python train.py --moe_layers=[1, 2, 3, 4, 5, 6, 7, 8, 9, 10, 11, 12] --routed_scale=2.0 --balance_bias=true --tie_embeddings=true --lr=0.00411 --beta1=0.95 --beta2=0.95 --seq_len=256
Below are experts of layer 4 (counted from 0) of a mixture-of-experts language model. Rows are named router (the router's row for the expert), gate (a neuron's input weights, with its number), up (a neuron's input weights, with its number), down (a neuron's output weights, with its number) and show model dimensions 0-95. Each number is 500 + 25 x the weight over its row's rms, rounded and kept within 0 to 999. Numbers have three digits each.
After each expert's rows: "raises" lists some tokens whose logits its average output raises strongly, later layers aside. This comes from a sample of Wikipedia text that the model never trained on.

# expert 45
router:500487492521491520476502470464539538510552506479475472518517503561527465532529500493524477508448493478500465493472502450505434482521471535492483481506506489494508505505489504519490483467521511486473500518546530524492502465534496465504519537449511530500527490479527490546481541495494510504
gate0:527547467539527550460522515509461521535467472487522513500468469474492513494507454488520510469501483465499480524498465495504539544472489515519490540475495472483477524521481485487536520515478481537487453494480505550525508524533500537513516507487508515491537503514486481549465531496495502529
up0:454505498506516519487471513534499465480498548501549479483507491535542518509493541525488510488503505534474485490531533473515484513511471498474459506502545528453506458479522497504488502481491504481477555452516482479481516546486546479473476511462485495497469470514536475501462466471486504474
down0:472469538489476492491478451507437503511511512513515458508492519485492485496530492475475489509506428477522472527505491502471546497510513507530527503474488475468545448508490471522537531515512475460540496506501523482498505464491500519494484498499491514567489491483476455455502462522492489492
raises: " career", " friend", " friends", "\"\n"

# expert 18
router:518485477528489467444500479469488459498443475541498509503511463516526507523511488509531477519465467485499533476536505557508505530468513478478521492498480499522456540487528515458538467492473551513516529518526466514512502496523492483515498494503466504469491484539474496489463478522517461485
gate0:464559470482478516480462517481501511532515522509533470458497534452510509513523515481583507473471506516520514495515489475498487466485487485504549480519491514520481499524505446526476483469470483533450490489516500490506511520532506460480471490444528485477489477484507504479484479489476484506
up0:496465473536502484543521467513446492487499503566500511513506488500526490456483484465494465514488478473519479441458512484478509516485512518472481471484479481506462529486522465523486497478542497526500466531502534479515496533464485503513538516482493517504519473540510494556484491540491471526
down0:494477587492503515519511487488492491538488447504512529517495517483492518504543483523491506510565514494544489506492498490486479496488483494466525503531521439515529449475462486481542481475482500521531512480557491502473495504504545485525485491501474514537530498521459472522485491482497516519
raises: "eless", "atively", "hys"

# expert 52
router:503518531494516482488498411486480493515520510572460494524533474483497489530510475523514509504503502513519514473493541488492500509510474484494465482522460492529462514471529465549518471471519503534474475499479471515523460498490462456501466542513497514488485471539504489488468477517500516488
gate0:514489531540423490461558526518511543516510521533483544504499510483514495504508496496481513551522501512493531474512493511508501492494544505492517514486467481517495523536441491522513481474477466546513523499480478500547501509507485515517498531506546482550508454496514512499523453480515482483
up0:493500511520485497471498542483487528529503582537519494502470492475482477482561500476498538477510492483468486534500502505513533464501471478483476455525489546504484500518561524495481471498532498541473504509483486537494498482502455476527503517514509463493473508537520488527543480500520480525
down0:498512465494528471537502480543489476512502468461479506519518497497468485505428501528523468503444504532553492502468532478495493483509459485497524554491483458519476487442520521498514492510507501500461504472476478487494504478482502511469497515471476509506512553479531500470463512524462495521
raises: "phan", " partner", "él", " les"

# expert 31
router:491554458516509504519490518501475499525549498495467494500516467516485530468547511440489514454519480474523496547485439522557500489484508473521503484495478516495482468489486512505482478492488473491489495501472499510520517551506500480494507440485533526488512488557518499476494552497486479527
gate0:514542479471499519534479537515526543472513488513479462471472538499509463494536479483494558540501502528461481539495474530503479493483537481558511431475479506486540483494497506499449492504511497515489509524548514483512516500491492488508507502532520518513508493544463526469496519506535490506
up0:489471510488455526507534535502511495541481475525509535540481530522507484470511505519520471517488501497478494486496489469479511560491539506476465480537498497492482512501523469488582463525521508470513496532513517492479515540488528526508464543489542510498549466506467499476539511475499496478
down0:525502466511525529533503490519478557446478521463474482498510493533456512473489460451454529534470494514478460536498474539522498482511494498504492506503483513538487500490519499515477516467561528537478484484517507483518493467482453492496564473506488523486494536499523517503514485506519493506
raises: "hip", "ur", "rit", "ol", "el", "il"

# expert 62
router:453503480463505546470538516491491482512514509509543492515486472539533494475466540489494480515473524498506472524490516439531524498527509490466500472491503477526491534501521442457517470480507515478483499503499522509524543553489491486501522514491557492487480478502492513515491512511458434493
gate0:532491464500510520444544518543484481483472479518471500496519521503477481467554493459495508500498555496515483507522474527495523482514497504510490509466464461509469482537529524527498478501500481472491488488556503537517493463500508519476511528490516556543533520483515534504470490541470467510
up0:528477503494523511484506516495474502492497488494504500446455510478468478438553508462502526470505491506518501488504495551520523482476488499508495532464490486494466489516457481486542519511483496491515431493535481523539485469508510528449536492523509466513513494553535501506542473518483529509
down0:472534513509473493534478481471468480538501508505478516531530476550503527533460482527509466515518522484472497516512503478478521499491532524513525479539525526545523544486499537482478489480503540515521541518470516477509509534484494441490450503495456522483473493496491510521457501477543477483
raises: ").", "ill", ").\n\n", "'s", "',", "'"

# expert 53
router:521473446505474514481535517482499507494515493466507489540500506504467522511527518498506499466527530515497484467476502502536466510489478472493479532486555537518494535495480472496461489496463510509486481522440463529489518571535507484507495546506507513474488511531506460445514525500470510528
gate0:493515478522486517570539499498474482488492490495549519505493521492551493497494509491531490474495497498501498534482485528510524536509505525477540526496509532464483539491437487475491515487509524476451442524511496491512479503500514468487554494491486490504518479522434509441478502513461496525
up0:503516442516509518500529532452543510470475480519533491480499536504499483524536516493527515549517536501557487506515509507526542517489524500521500513546499552495465475492473504528511496480521504457506487481483498485516481525480508533480504504470481538539479471472543497533509462553506503490
down0:479504523519485506490503514506500542528502506544533490512516504481481446556487518495457498527509553529456547526502518558538484500499486508538484505469507507493512488503506524484518521527507540517503536501490480536495530518474477524507441514509493470525530508514511528443537473500476505471
raises: "il", "arri", "ill", "ills", "iro", "ire"

# expert 47
router:461506510498540496523561515492540494496541493483479493521526493470456463517520487501457479520496523516495493477510474467507469502489522556458470500504475523447529485506515541514459504536496466529487482461506516521492530481534476516478492500492523484496485469534519485497553512488518542525
gate0:479498499541527507534511478491473482463510488476491486491528506489475501486575523449465509487471501496486510519464481469475472487480503491538565516527446528469499499458488511512468489507528520492529517474485506521510516544481485526539462503512536483494457497479476488501468515511480508454
up0:544489474494464549512504504532483539520468517517507540521524534508516507455460495510465448529466507503463512497467480516499504505492488528453489509495504465520514521503472476457529495524469509528504542540498478472538512510454521459466507539520474501462499495511502484502502460505494477475
down0:521467487493493501500496476519477496533509508494501479458500481516501536455553485496490481530453444506514468480462488507472471491457504552480533523530460519498458521492526492509501490503505460505536582497479465494506493530540501527516477486541527488495496524471484498486495520490506477525
raises: "g", "re", "rel", "til", "f", "sp"

# expert 65
router:488469496497527523542568468473500501496536501465526511481501561502473525511462545520489562499527482507469511486472541537518490502546485514493487531554492479503503505508491526513504504523532474558508520493476446518507496494469516525496501514469485531491474477460493507509494506513492512490
gate0:502522516496500521469546516518517533515548521527532499479475469500524522473516541567503493502507526530492510495502530515527539498503448519489514504466480523510474502480500533517514505460485471527506469496497511515487506520523502495450528505440540508537485506498548500487506461541547474523
up0:472501475495503502541496488498471487506485490522521491445440506494473502507505505492539457422479489515508504488453502525510479562472496498488501537507503510520457478513506501500528502524507488541486483481523491516462503499502496518530515541508516472466484532520533528459500459563521498485
down0:521464520526496509448468494468525496496486464470503495505520528551483500531504475500493500543504469490461500511467535493485478463512477514542526482515480542520493497570475532431510503473523511513497516487454476515499470472508476478477533510511486494503495485472540490524515490461487528528
raises: "abilities", "ets", "ats", "pt", ")\n\n", " medals"

# expert 5
router:548499469510497485503478449490452471520471497530464496514497497497525524483507484488487466503493506479533466537507531525503444509564539490476516513469450485474479496524469486485503514470490505498512483492501520446537475546506519536518516523493517448465484473521518476492475514522473488502
gate0:479417484458504521486466464465462513519493514509508501460482515506536470454502532499476495493545523471525496521500504479503552474475501489511448522486480513476538509561538487484505521490519485518492501492493518463459494486536517517481530485500488531509529503480464468494472512495497511489
up0:455475509459490500517515497511484486448482476460546575492457493516493498504535533539529494462528477469514488553538531482474534472496486499469518475480463513505503462493481502487509501494482492506518480490516468535509517497547501491515492552500504491534508538477504512501522488518539477488
down0:505469485533457520501481502468517507457497511541488530512535510517501500474547510459503466523477526492510524484491517475514519523482504478485536498522486443511505527567483461518467522483515503507485507506506481446491453479526530481510509466497512543496534466511466492496533540477511488543
raises: ",", ".", " (", "'s", " in", "ic"

# expert 77
router:459524536471481471504476540497521517497454552526475484494504495550541501458502476492514494457509508481472474484523484495503458505512480473517494458520493485537523524496488521486502487508530486505486483488496534510510496499465564467496489475534514487511555541565520503499505521548506499510
gate0:485532496459477517534487536516475513514449511483521501530490517484523456481481490515444491449533532474474493513494484517467484528455510524530475482495508502499546520509528460435466501487483505525511471515482452451487484486468512504514526506487479476481493515505492480493519502457473475528
up0:497547502509493456474535532525500528515493494455506492495500478509555519501484512507511518452515517506470513503521507495544438542477506485490511485513491516508537534499460492482514479544487522544541539473534493498523505469503491483540541507554494519524530467476468481491528510515475493479
down0:526522509530498547492502466474491458510519469478459568485503489513531508495517542479496490513491499535524499463522554502468525467540475491488549449485491511483479546486494543503484491497454492492458472491483502494509526542500536517481516477501480500515486507520527499524485534526506461494
raises: " from", ")\n\n", "\n\n"

# expert 70
router:486501461502504493472522451494485541506524505510482460479514513487481497513486495448546453514526512533503548480476502462473516515483517517454460537513521500476502498495545515512529482478488467487496462521518498490460501537545478491512554475536488515540521500477474466478490527507491539495
gate0:529500488495511508426553492489469486510523520494533495520494457495522499496456475479504492476532463483532482493468487503514528528490465548518507495534510530539523484440509495497542470524503493459512512509547526487483474507537508471524498536532494482481527518489501500493483524449535494514
up0:478511511497525497520479547495516522470502497481530522496524493460543470479539483558446470510487518504514520563507540533491483506490546500522473472469516462466503513507524529507491526514457490476478496463461480540477505499494531523502522496497470477506466515497488469528509491467491459513
down0:428494483487463494486511478467478516494498487537504489489485462556483525493459494482485462522504471486501500520503472517495570482521486534535490498508471511538537507487456503499499493499554493477473511550530518466519486491486447485534503511479512500483502530512484517527462524483461492514
raises: "ru", "sters", "lav", "rib", "rip", "ring"

# expert 19
router:528541535502450455543511483503552530504471499549523460489454514541527510478478509491508485501476534499491535502560472488481478502493498483509466515511467464507535443490477495497484483511500492470491472496540515502499454506487481489474486502513520492494524525499480483523544537506502466523
gate0:453508468494485448515516499542542501551479515507504481526492488513529561512467489488522499499549488500537511533534496476490522554504499453487481521471486497519527470503504483487457488461504473467495540499471520481528468497463486502471509506512466486520501468474483483529483496500490477451
up0:468533546493531490522527509505524442498418492477475523528513535521494537484474548510487501487502507486470480477509501497485501513490488483497505514520491524475497487443476518493469554500528487459507515519491497492533506518445524486488462505434531531488496520478508502506469478520521491505
down0:495445505473519522503490495484506438527525500485535533454481523500471501507469507496498491485452527506485463498527504522521443464505520478513538453496489487469495499501509474494471515504511553512478491509496444502495512479552474525480497481540521529491509519489490535482534454467489516535
raises: "ing", "er", "ers", "ment", "ings", " on"

# expert 79
router:497542537507493481542504502552530497539514514493529527530455499519534494480503493504523500501442541483516476543549535517487476509483471518503493454462486495489493499504527499526502511511514492474495509519508504502465472514521488476474483464490496454453557518473488532536470478484518460503
gate0:454525522495497456485478493528500447515513493487502497483492524501565499440514514480490500489553522519496476556514462518514536496496535528509506448509506477511495508471514521476470522519440457514491512482532477477456504502516514508506514533546512465489528509521495514541484489504497482488
up0:487485502490513447492489524488496510476497517489487514496531521533492525507494534501533515508462498527497527510483514442455486549454463453532502484476496500500466518466507476488505499550496456486507483459506503524472538546489504537532532474494518470545483478511491483504454482500540469480
down0:515522514453482509507515498448482491503516510514456520471466478477494517510497479503508483489486480502532575515500470523487489448543493503468483524526521518491505500509490502566524522456531544495514512492497503520508499521516536454496452505451495552494477494512516499486508465494484462538
raises: " on", " by", " in", " from", ".\n\n", " for"

# expert 74
router:456537523487533501537474516486505517502513524488510564493500474496534510465523461487522533482515509515507519512481478502465438514499475478533485498510516489487512510495533452495503467522493499516524535521531486489518458507520523477497532471514451439520509513504443517516506523459540516506
gate0:487480482490530493529528503503473499440475510513549483513516506555478524479520483483467494480472465471510479501475468495480461509531463498547505482510519472502494503518470461480472506469539472495509525500460490463524498522538512521538496488509501517508452505494491550521511543507470447523
up0:526506492496518513527517516504504496505507525551490477473507488512495507523491507520487500484416538482516482469502445554472507530497490476526477482542508501501501480537491522509480552491499519486485497459489560493491495516479497469528504506484483469499494454544519496510517510503441434498
down0:504496481498486489475480467493472531477512512485479496497513532488481467501509437450497502557504496514497488530489503513488522498486497459528567521509506532548508499485515532544509509469523491463531490548495489501503539472511492501496513540504531558445466467475486488524504479520493535504
raises: ",", "'s", ".\n\n", ";", " and", "ate"

# expert 24
router:525457459476513461475485451481481493485459492524475497531479498477509504514501487495547505497522530488542494538489510509496496501497546494501463525491518531491499479541513513525482475482493492497569478490459534465549482519510508509525489469481505479495459500535530492513461484484449450509
gate0:496504493529482481504559524526495504513493540496498489492448514473507527479526475509521547505495530519523511536476529578540480521518531500558502480468517515484516465456512487503555499500510442526514489500511519465501492481519499473513520468496518506536491501543522490484472485500533507509
up0:555527503471514465522488523527506483536500542507490492495498533483483484507505525482521498494551485476455512517477529532527512517516473500485540476486503521534493527542491534508427538483562527525538519497512489514497525461504520513488506481517517505513543511487505472511476506509549538481
down0:490463465558507489486484478497502541488526477492459503488471481528512470496491495487523526467474504515549446468510466537470448530480498489502449511519495508492474506472510510528526466530469462522510495527498477486500479494530484505476478456490483480534465486500538532461500515469466499501
raises: "'s", "ese", "ian"

# expert 50
router:490494527520451470540484498551523558516478481522461531508477518475477461504444496519493511506502498481475495478478491510480493517464505490505479507478527467491459484475464502495529474538440484478498514467494490505512477475492480464437477476522540505496513539505504531491529488531513511526
gate0:478495562495554477551509523528463522553481509477453502482520519465501510525514521490510509499545512488497481510527501553490498499508471513483503514519503536516511514512512506444452547503493529478457520484475493512501510488458482461449493519526504512492500525509516478527501532474501514458
up0:472498515479528526493463504524527531509493491491499503542515491524533506516535469531544558496472489513450514461531503547487458520512523495517479490494502472512543499510501501496467493494512503526522519519501508484539464546481529529525512504488521531492533483493495514574522468470524506549
down0:507518486500523440479505535532487520494507489476544527520468499545512480484485493539525543451489492477541500500483516484491468475508493465497488500488504537530498496497482506544496463537498515490494507547502483513517481487499462501503493498537518436532516520495474516491499439489546477558
raises: "ar", "inger", "enc", "oc", "ig", "ator"

# expert 71
router:497469506501479528528461501515496524489516486487527481456527520511482537513525505498535527514467541518456540489501501508523520507494524486485497503462543504466490515464516435459444527506496466488471480487454513487503532461552537516501522517526538518510483494501517537529482470482522499501
gate0:530485510501515457509522504542506497438492500488504503517531501473525524499487490489473488514459528481470514488512516500514467469512495475528517531427493468500502503482480506475511538439506528529512504487555495486498509474453520485473500533515498501517495532577515482500481538484505457512
up0:503485513515508457475485537545501478516490550507453534488535538456534489498542483472493502525514490493495541552440480488485494467496501491524472462504494507486534499438468522451476489510501490531516474531494490518507505512503529517486451523503524504503474529515532515523494476513489489524
down0:485549479493469513494502491483474523523479497470521452492505529517484497527526452453480521512489487505555453489514540494511498481509503513454492476523509462478457544544556495509499471506473517460515478499496497516538495512477464518479497478487470514451508471514526498469476463507518518480
raises: "==", "===", "====", ".\n\n", "\".\n\n", ").\n\n"

# expert 22
router:532510477506516511491536517525566491485511482445511473486489460492496490543537510481509505494531497535491527487474513495495492525479522500496472525536547493486546474501510479512489515555473537537531505491481499516522506494532500480512545501495483462522503461537477461473479471533478529454
gate0:460503469469472503504460500467503495521528521543523490495475449524457525507440488462513507510512518522531490557505466492506522503475489557496490505489521508546522501474512505502502456505475472494541485510518529511478461471505477494464465506552502462510493515525491465498491481527472492477
up0:487472534506485455553523497476510502456491522478499496498510511497495518488557477487502471512472511469509534517511497473520440494486483498564494454478520498475486496476509488498503447495495508486504487502510538486493529529558516467485507495520548512516485510451471514527542511459468485533
down0:485483535505535490503521504496461495484539504513487501522468485516541485534516521487462550518517479532534481529520471505474512484488499521455491527490498467484444553478487480522519485504536465540487523543516507494496503506515520496490502524499525500443537514515489550528531521465475547484
raises: "other", "uns", "ounds", "umble", "for"

# expert 8
router:471522502471493545496469532481527480517487500500483501531477483451529516474502515491487519480476490471508445507501506480540478496539476506464491513519471525511494477505516449528489533453452520482483484487501558506525527495500474507493461497476502491459451506467483449492516482558503499520
gate0:464486435492509523515482480503560503501512516507504479490483506475518490534522519499509490526488480469467487530515519485523509502512482483504514498565444516461475501536484493474510488495465512523468550509542491477476528521460453470505469485493514485486467492503511478488557446512499485475
up0:496508482455484507554483498475542485493518560483479479527522511504479499495478453495464477504510502531521472519522499520466496499500553476432511495519484492506506470481514518535530503459471532481513512535493514495494480537498526525510462477526494532493449506512496454460540480530508501510
down0:538522465504470485519482522518490476523480485478502506514509497506531527450474484484491463484516503522521465457504478504492496514445488489542561442420462489499501458512504483482478487527506511482506481487496469519530535484477486473506502513536495537486488521501522497474557482508487498520
raises: "ar", "ig", "ill"

# expert 42
router:504477513485468490484532493491473563488469547514532501527488515466536530522430475468504468522506479506522511507527512490480505440477463479511482503460511498512538497523549530531526522498475521509527519513487456482482465504504518530516473542467523503493493496475496464521514526487487497487
gate0:476479503457445488506495532452471505510504467484498522469528513524534527473535491481502473476446485495524503498441495452509495508486485522501504513471516522485505513466517533471472489519504522487504490501471447525480462483504518489479445458488519488525503482519488471476491539503492438510
up0:511469505456505462467483486508553505506514529480494512499473485451462539523515499530487492490557485522481568516526484543525480498480453515489476499524489497530481515489473493509493504503487478504512481464496489519497515493474487554508461464495493498509542518551493499552508471464478469495
down0:513488511522544487506521491512508478471497482530519541521480556529498500503487522517507516475471503443500505548455472476488506532531551485515527549466470500493480469555457504484508526499508519482514503475503460515511506452491510521443492502521471498484505511493527505514554529514477488501
raises: ".", " to", " that"

# expert 67
router:473535484478498505507497533470488498527500489520487547540511495484525496488493534538477510511465475469501517489540487450458479536517564476483498522490474479489480559491487518480491493488492513570546494508507533514522535473463483520497478515529498502487525528516508482551513507531520472491
gate0:494537502511493520466523522513458495528523531497490464498479510517505463512549483514465489507484500464523499472520547480494535468473515525505476530474460492515505471462516499495488458544465521510513520483530500475565482512476484459467499493527477489470501504470485481533536555489487466513
up0:485474509507476489481443442477531498487504501510534490493501478505477478481536493514478490488515512503502490521517502511533516483537418511481541505463512506496476529498552512459523536488483499521540496489536480480462510497534524506545517508454487505512528484492488537528500549481486540473
down0:471489510495521501499452491562526480448477521511505533497521486528510483481547520483500483459512529518496509561508521492530472507523515474481533432526520473490481492506541500478482532507481480525494472514464525512481525504513529471535525458482522500524480488529502497461461510489501533525
raises: " he", " is", "\n\n", " has"

# expert 32
router:501469477468493533496554448510508487497496501474499478471510525525494504497458541498488507514521533505478507495479520492552516489514494483461502500516515470524491531500500466517470487519456512523514554497528533502503532562500490569504505506467536516488488545477516541484534537509471506521
gate0:546504458477497549474466506511474512476481505454506505505534493464489486520498470490534457530475509526459455514480487480478504467528464507508492503472565479549517488509500477498433505533494456477485513457508490536500491473467488490529481495504508527507510494523499494481522544487494488483
up0:517492572496491515516518466517493534488490513489484513530487470516502459522488545488533470464483475517522513500482505520479492478503492446471495488502440496546492505485521451499495508511466496500504479499497489560517493510467496502438503504463436491517506501502462531525521477543481515489
down0:466495463477481529536472518493481493490520529538527537482566481498498502488511512495485491485505481483500492485512477467526549530488528502525491508540534511486509531482506534498519467523467502520455499484533508503538538469512530547512486451501550527521465494497511490490487558522515489464
raises: "ill", "ers", "als", "erv", ")"

# expert 60
router:495479515461487567471488506530467466533501533486470533561520506484510540487549496499503491502484526522539450490486508441520489458509499505485503520521487526528471491488498459467475487455505525489497485511485526489495506503472490512530514485476530481500477504438485503510496515513454468514
gate0:498474517475492478502456515512521461492484474487503481533506500482541478530510505472498495532487514463485488520527489527464533493506544469508512497489501532526513492512535464496487524533464486481523494523508499621499511498502488500471546482483566501492505509516502494491523508453503484502
up0:515474517511470496487483496466521506482504485496548478499517513521492492468475472449550494464488499518510529480484477470524513513527542487511515528490501525478476526512505531504470515447510551520507540508487457440488506481488513510456506525517480466540511489517529503454511529563489474512
down0:520499472520469479516490518524532505492531451505513506491458506504502486521537495508492490517492499472469476495534491483457502494482497489515499515473551517509522486491518444513532518530459478495466473508498520580522474506490482527487512473533597495480487507466512509508495507457481496487
raises: "ases", "ill", "ir", "omen", "ols", "yr"

# expert 44
router:520472542495481521488479469472499489488528479499483531526518546470491549495518476481496497496537540470546538515502504472493470472486527508506506547534519495494536509482515460531494482463527550469497525486492503519530515482500502531494443447509508477522493466527469488539521539499500476503
gate0:518506500523472516494500503521479511509483483519497489510444508494489473464539543447513492489536503428508501507471502458524469446438492505499479539470514546518521520498486566513489478505511467502502526505523491514518482499535488512488507521485493445464501455529504508511517495477492487478
up0:497531546536481487485509519519506468486533513544478515514500509502519533500466526470455503509522526497477542508511467486462534489520448487487484496471456548505510504493509535482478488499495503491467483495497496553466493553507502527473532467457491475502503471522484539470475474484494480554
down0:475473563534523498488501513489502469454503503501474511493523570510497482523511550512544479494506498502492522542491514493529531500486500473475463526515499504489529531466480520478515502473522549496487485420489438501516506489461484462498467510523482490507535509503513530510498493512479518488
raises: "ases", "ase", "ier", "'s", "ars", "abe"

# expert 34
router:499543465512490479488471528478485463550517500524503539512526494549541531475531496476500481485523536470523514518505480466526524545467534473544505487500533491475481505505490543512528538505502528526514511466464503491514535525503502522503514441520523511496495542545480502498478515506498498457
gate0:519507510515514498465488550534493491520524501488498464490514464504476506540512466495519528483512513551528536493507441549533521511510513530533431509449470526491469469462482536484509491514499508537513482550465504491488482525524529493505516507489487488525532513532470532506512529487482502509
up0:525543496531475553483525552529453505504448521537539503518497509500503491489523571458495505495499461488467483482489469492547482487518492484544510504502540499508531532496546496510497525570504487487508509534478489486509505484502509514501490501529507484466508524486499522516483469458485477507
down0:509503466471490452473492511477517466508516484489530513486490503490506521497466506539506492476482485526491480521494520514476461530496478530473480472468491499467480485576447528487501479479519513473502496505484476485486472522490489457536491476444523473487474537542547456523497473487528502540
raises: ".", ",", ")"

# expert 30
router:530520505502487488507466539550482558485496491505480486481523541496483494538510497523536544494473514492461521497483524537538495464478469498519476508506508487470507531516499487447502494489495475483458502470517450505482525450512473459471489546518513518532477498495520472449485506510479536476
gate0:505526530451516515480460493503496551519506475496477456521475527510438498509515496502514495517561487488509497539458500511502521488504491529465488507480496487506485513505501478401473516513482451515515486550478506492447512506502502487492489472483498540481516508480498465513484491542510491477
up0:537539521469546513480465467511488520496529480510511514496495522482482479513505498537566548460523517487455519532475496499513535522473527477506455514508482532510485513528507491529545495503483518494519516521520484503481536531445511464487497517463493500521496503497509466526453510522445521486
down0:493489491500503514525531474485506492484516514471477527509497460464490530495493484477489486495539477542491552554470501483468476519527466486500468535514519496532484509518516499559497479459514506506476507493494510563501473431492491469507530493493478527522474498456493530544470498527514549497
raises: "ests", "ears", "akes", "ims", "aps"

# expert 13
router:490452493536529522486489518513532532480534539481493503456496464536503526458532498474474533496474475519536524490503495489519430523506531506515530502503457523481464506503512490503524490480524537471541507485521544484476511496494524529494523489454461500501520516504523488439511499484516512469
gate0:546517542517541503487537511489536564475482494490498518541473497496529476504569532495507496524508492497525488515487483482502481528508507544474497515519491528492480534484518458488509472502547512486512482495532493502519495488529472532467526550477493499522464537513447499490498514519510461455
up0:502513520492508485507487525496550523489463471492511498487462477503463496467493499521498503539515515529515493502496495520488477530469511542527497488437474490479485502487479537507486460503469506451515474452477468431512527517524517527488512475468515498547474523512518486465505554493484507445
down0:528533543532515502489467486522480489469527492516500532541505489493511497518528524479502471487504480481501517492488477502480488507507526525481494474479477454519575523492502493494500466521518474498475548527498513561465493495487522521505526506530469451500482460544480498558496508478527484556
raises: " of", "y", ",", " and", ".\n", ".\n\n"

# expert 9
router:515470531493508479545479515505532554462482490522474477471543483491472487520478506454478479461502478482482531523519484513516508492488506500508504523533530527516496536505507470504491455486474456493489526505445499490516534499497510466526548511512528477530555491478492504503533535502506532440
gate0:492499509530482519506521492524491476464508460474506533471504481510529535481482524478525536489502468500489503529503512488459519537501504494517507496492481462467521508535451487520542494508475516461539512460507521473508539483490529471490522551513478445478475463527521516493528507578499478484
up0:486464520500486546532506522496499502465489541461484441479511488521480476459498503503472518483500478487519496523504486471493510469470559506508510512468466490458485467534479489494510485497499506472545533517495511499460543476495556488547491472512526510526532526495537472474501524544504489469
down0:497516519515486488516437498479491503493535531528503490471490458565538498480496495463483521497529488504444502488516501550500448512519473444492533452476506479535498493549496505505512475475494512498516504493527488501468473506503552512503530506521465525495518498544475501505527476451519501499
raises: "ar", "ist", "ol", "o", "y", "as"

# expert 21
router:482533470511509533467495528552501511501452481464489471511490487511497490521512503496496494525498554483467495498455508514522513512479480508488499440544519490532434506488509445453499505487504500494495536487487493492537486539504536520504511540469525471536520476496485516504534515544482457519
gate0:531527486547559512547516499502538458489475513477506524509502525509461459490514468501493511540508527478478485470471524501456500476492488480523495482469507473523522494456458504488463473505484527539492486509486490517490517503539520536435512543493518513497481458501501494488508474516542517536
up0:471502523494463470437515487510471538515526487481500504500466513475470488494520455503462504464573508487523480468554505472535510506485496522515488504493507511492502495489502518493539516475518541538512485470498490486494476435520452499550481528477504538491500530497498465518497504524496537483
down0:482456538519496554537515502477498519481527452528502510523536555498505516520540493496479545535504507500497530514478461556474504518461468504475501491505524504488498516483478468504522497467505511447492470484491516538484489518498514478484459453500492513513535520540476517510533497452516518485
raises: "art", "–", ")", "ills", "rom", "%"

# expert 17
router:463502462525501512537458515516506537482508528528509525466493501522505504475505528510480513504510489498571501523511467502527434454525489487517499522499513492522504485512525507529526492511531489548525551490526472429463475467525526487516530508479527513474495515482488489497546514466497500495
gate0:481498496479480510507422523495495494498538493488484511488538497477455516499499506503511531483477535497537491497531520489462507516468522485515455503528517504498514506468497451497527557457518487478494544457491497472502492525556490513482480484506561474488461497448512518462508496527490512523
up0:527520469502482512481485481468512479522507479497506520407496498519505485478491534509502511512493504519486522489499505496525551531483501452509478517516546534492538535463474460462542486452480479473515520511494510487459529512495513524510488482539528510514488499466528507520478468499503562520
down0:504512517517509520525498545474479481505465510511478495533466519517506443503465491509543466523581506477467476511463507487507447499474490508487516477480486534521529454503497539497480461525468493549477455495483478561485502518479500479507481503524538518502518502513515467502504515512503513491
raises: "es", "'s", "ars"

# expert 43
router:539509529519529569537487520479502470501525482541534478475487494504498516506530477502507514502504491528511524487517496508476491512555500511485510457510536551442464560533463506500517501549474479473447516468491468507514504497500496496478514510521519531516521529538518510506467501491520478492
gate0:503481457502483523502494529509560506434533541494504516492475505439524490491537513549460503523510480502500495506528500476544480500483497509546509530459475517523528494477499500513487497549504511484497467519484502461528503497485489539451481461523502498541492500499479529517504448460499511490
up0:519521483493496445523523475523453489534492491504465518510501481540464479506509470503507499502528523492510534469480539452505490482504477545512531508483492467534497503467477497531517511517492480448469471491488495503514463496513497500563548471524503462526483454462526480512518484466480542494
down0:510493508502512546478418501524534508492503485523481479471514521481504499537514544516488511489503538530422473508549480541488517532504556472485520512492524515461518521468520504477471500503505481444516497495505537505507509468534465499466531490496518516465505513527504528505501497505494484483
raises: " The", "The", "In", "|", "After", " become"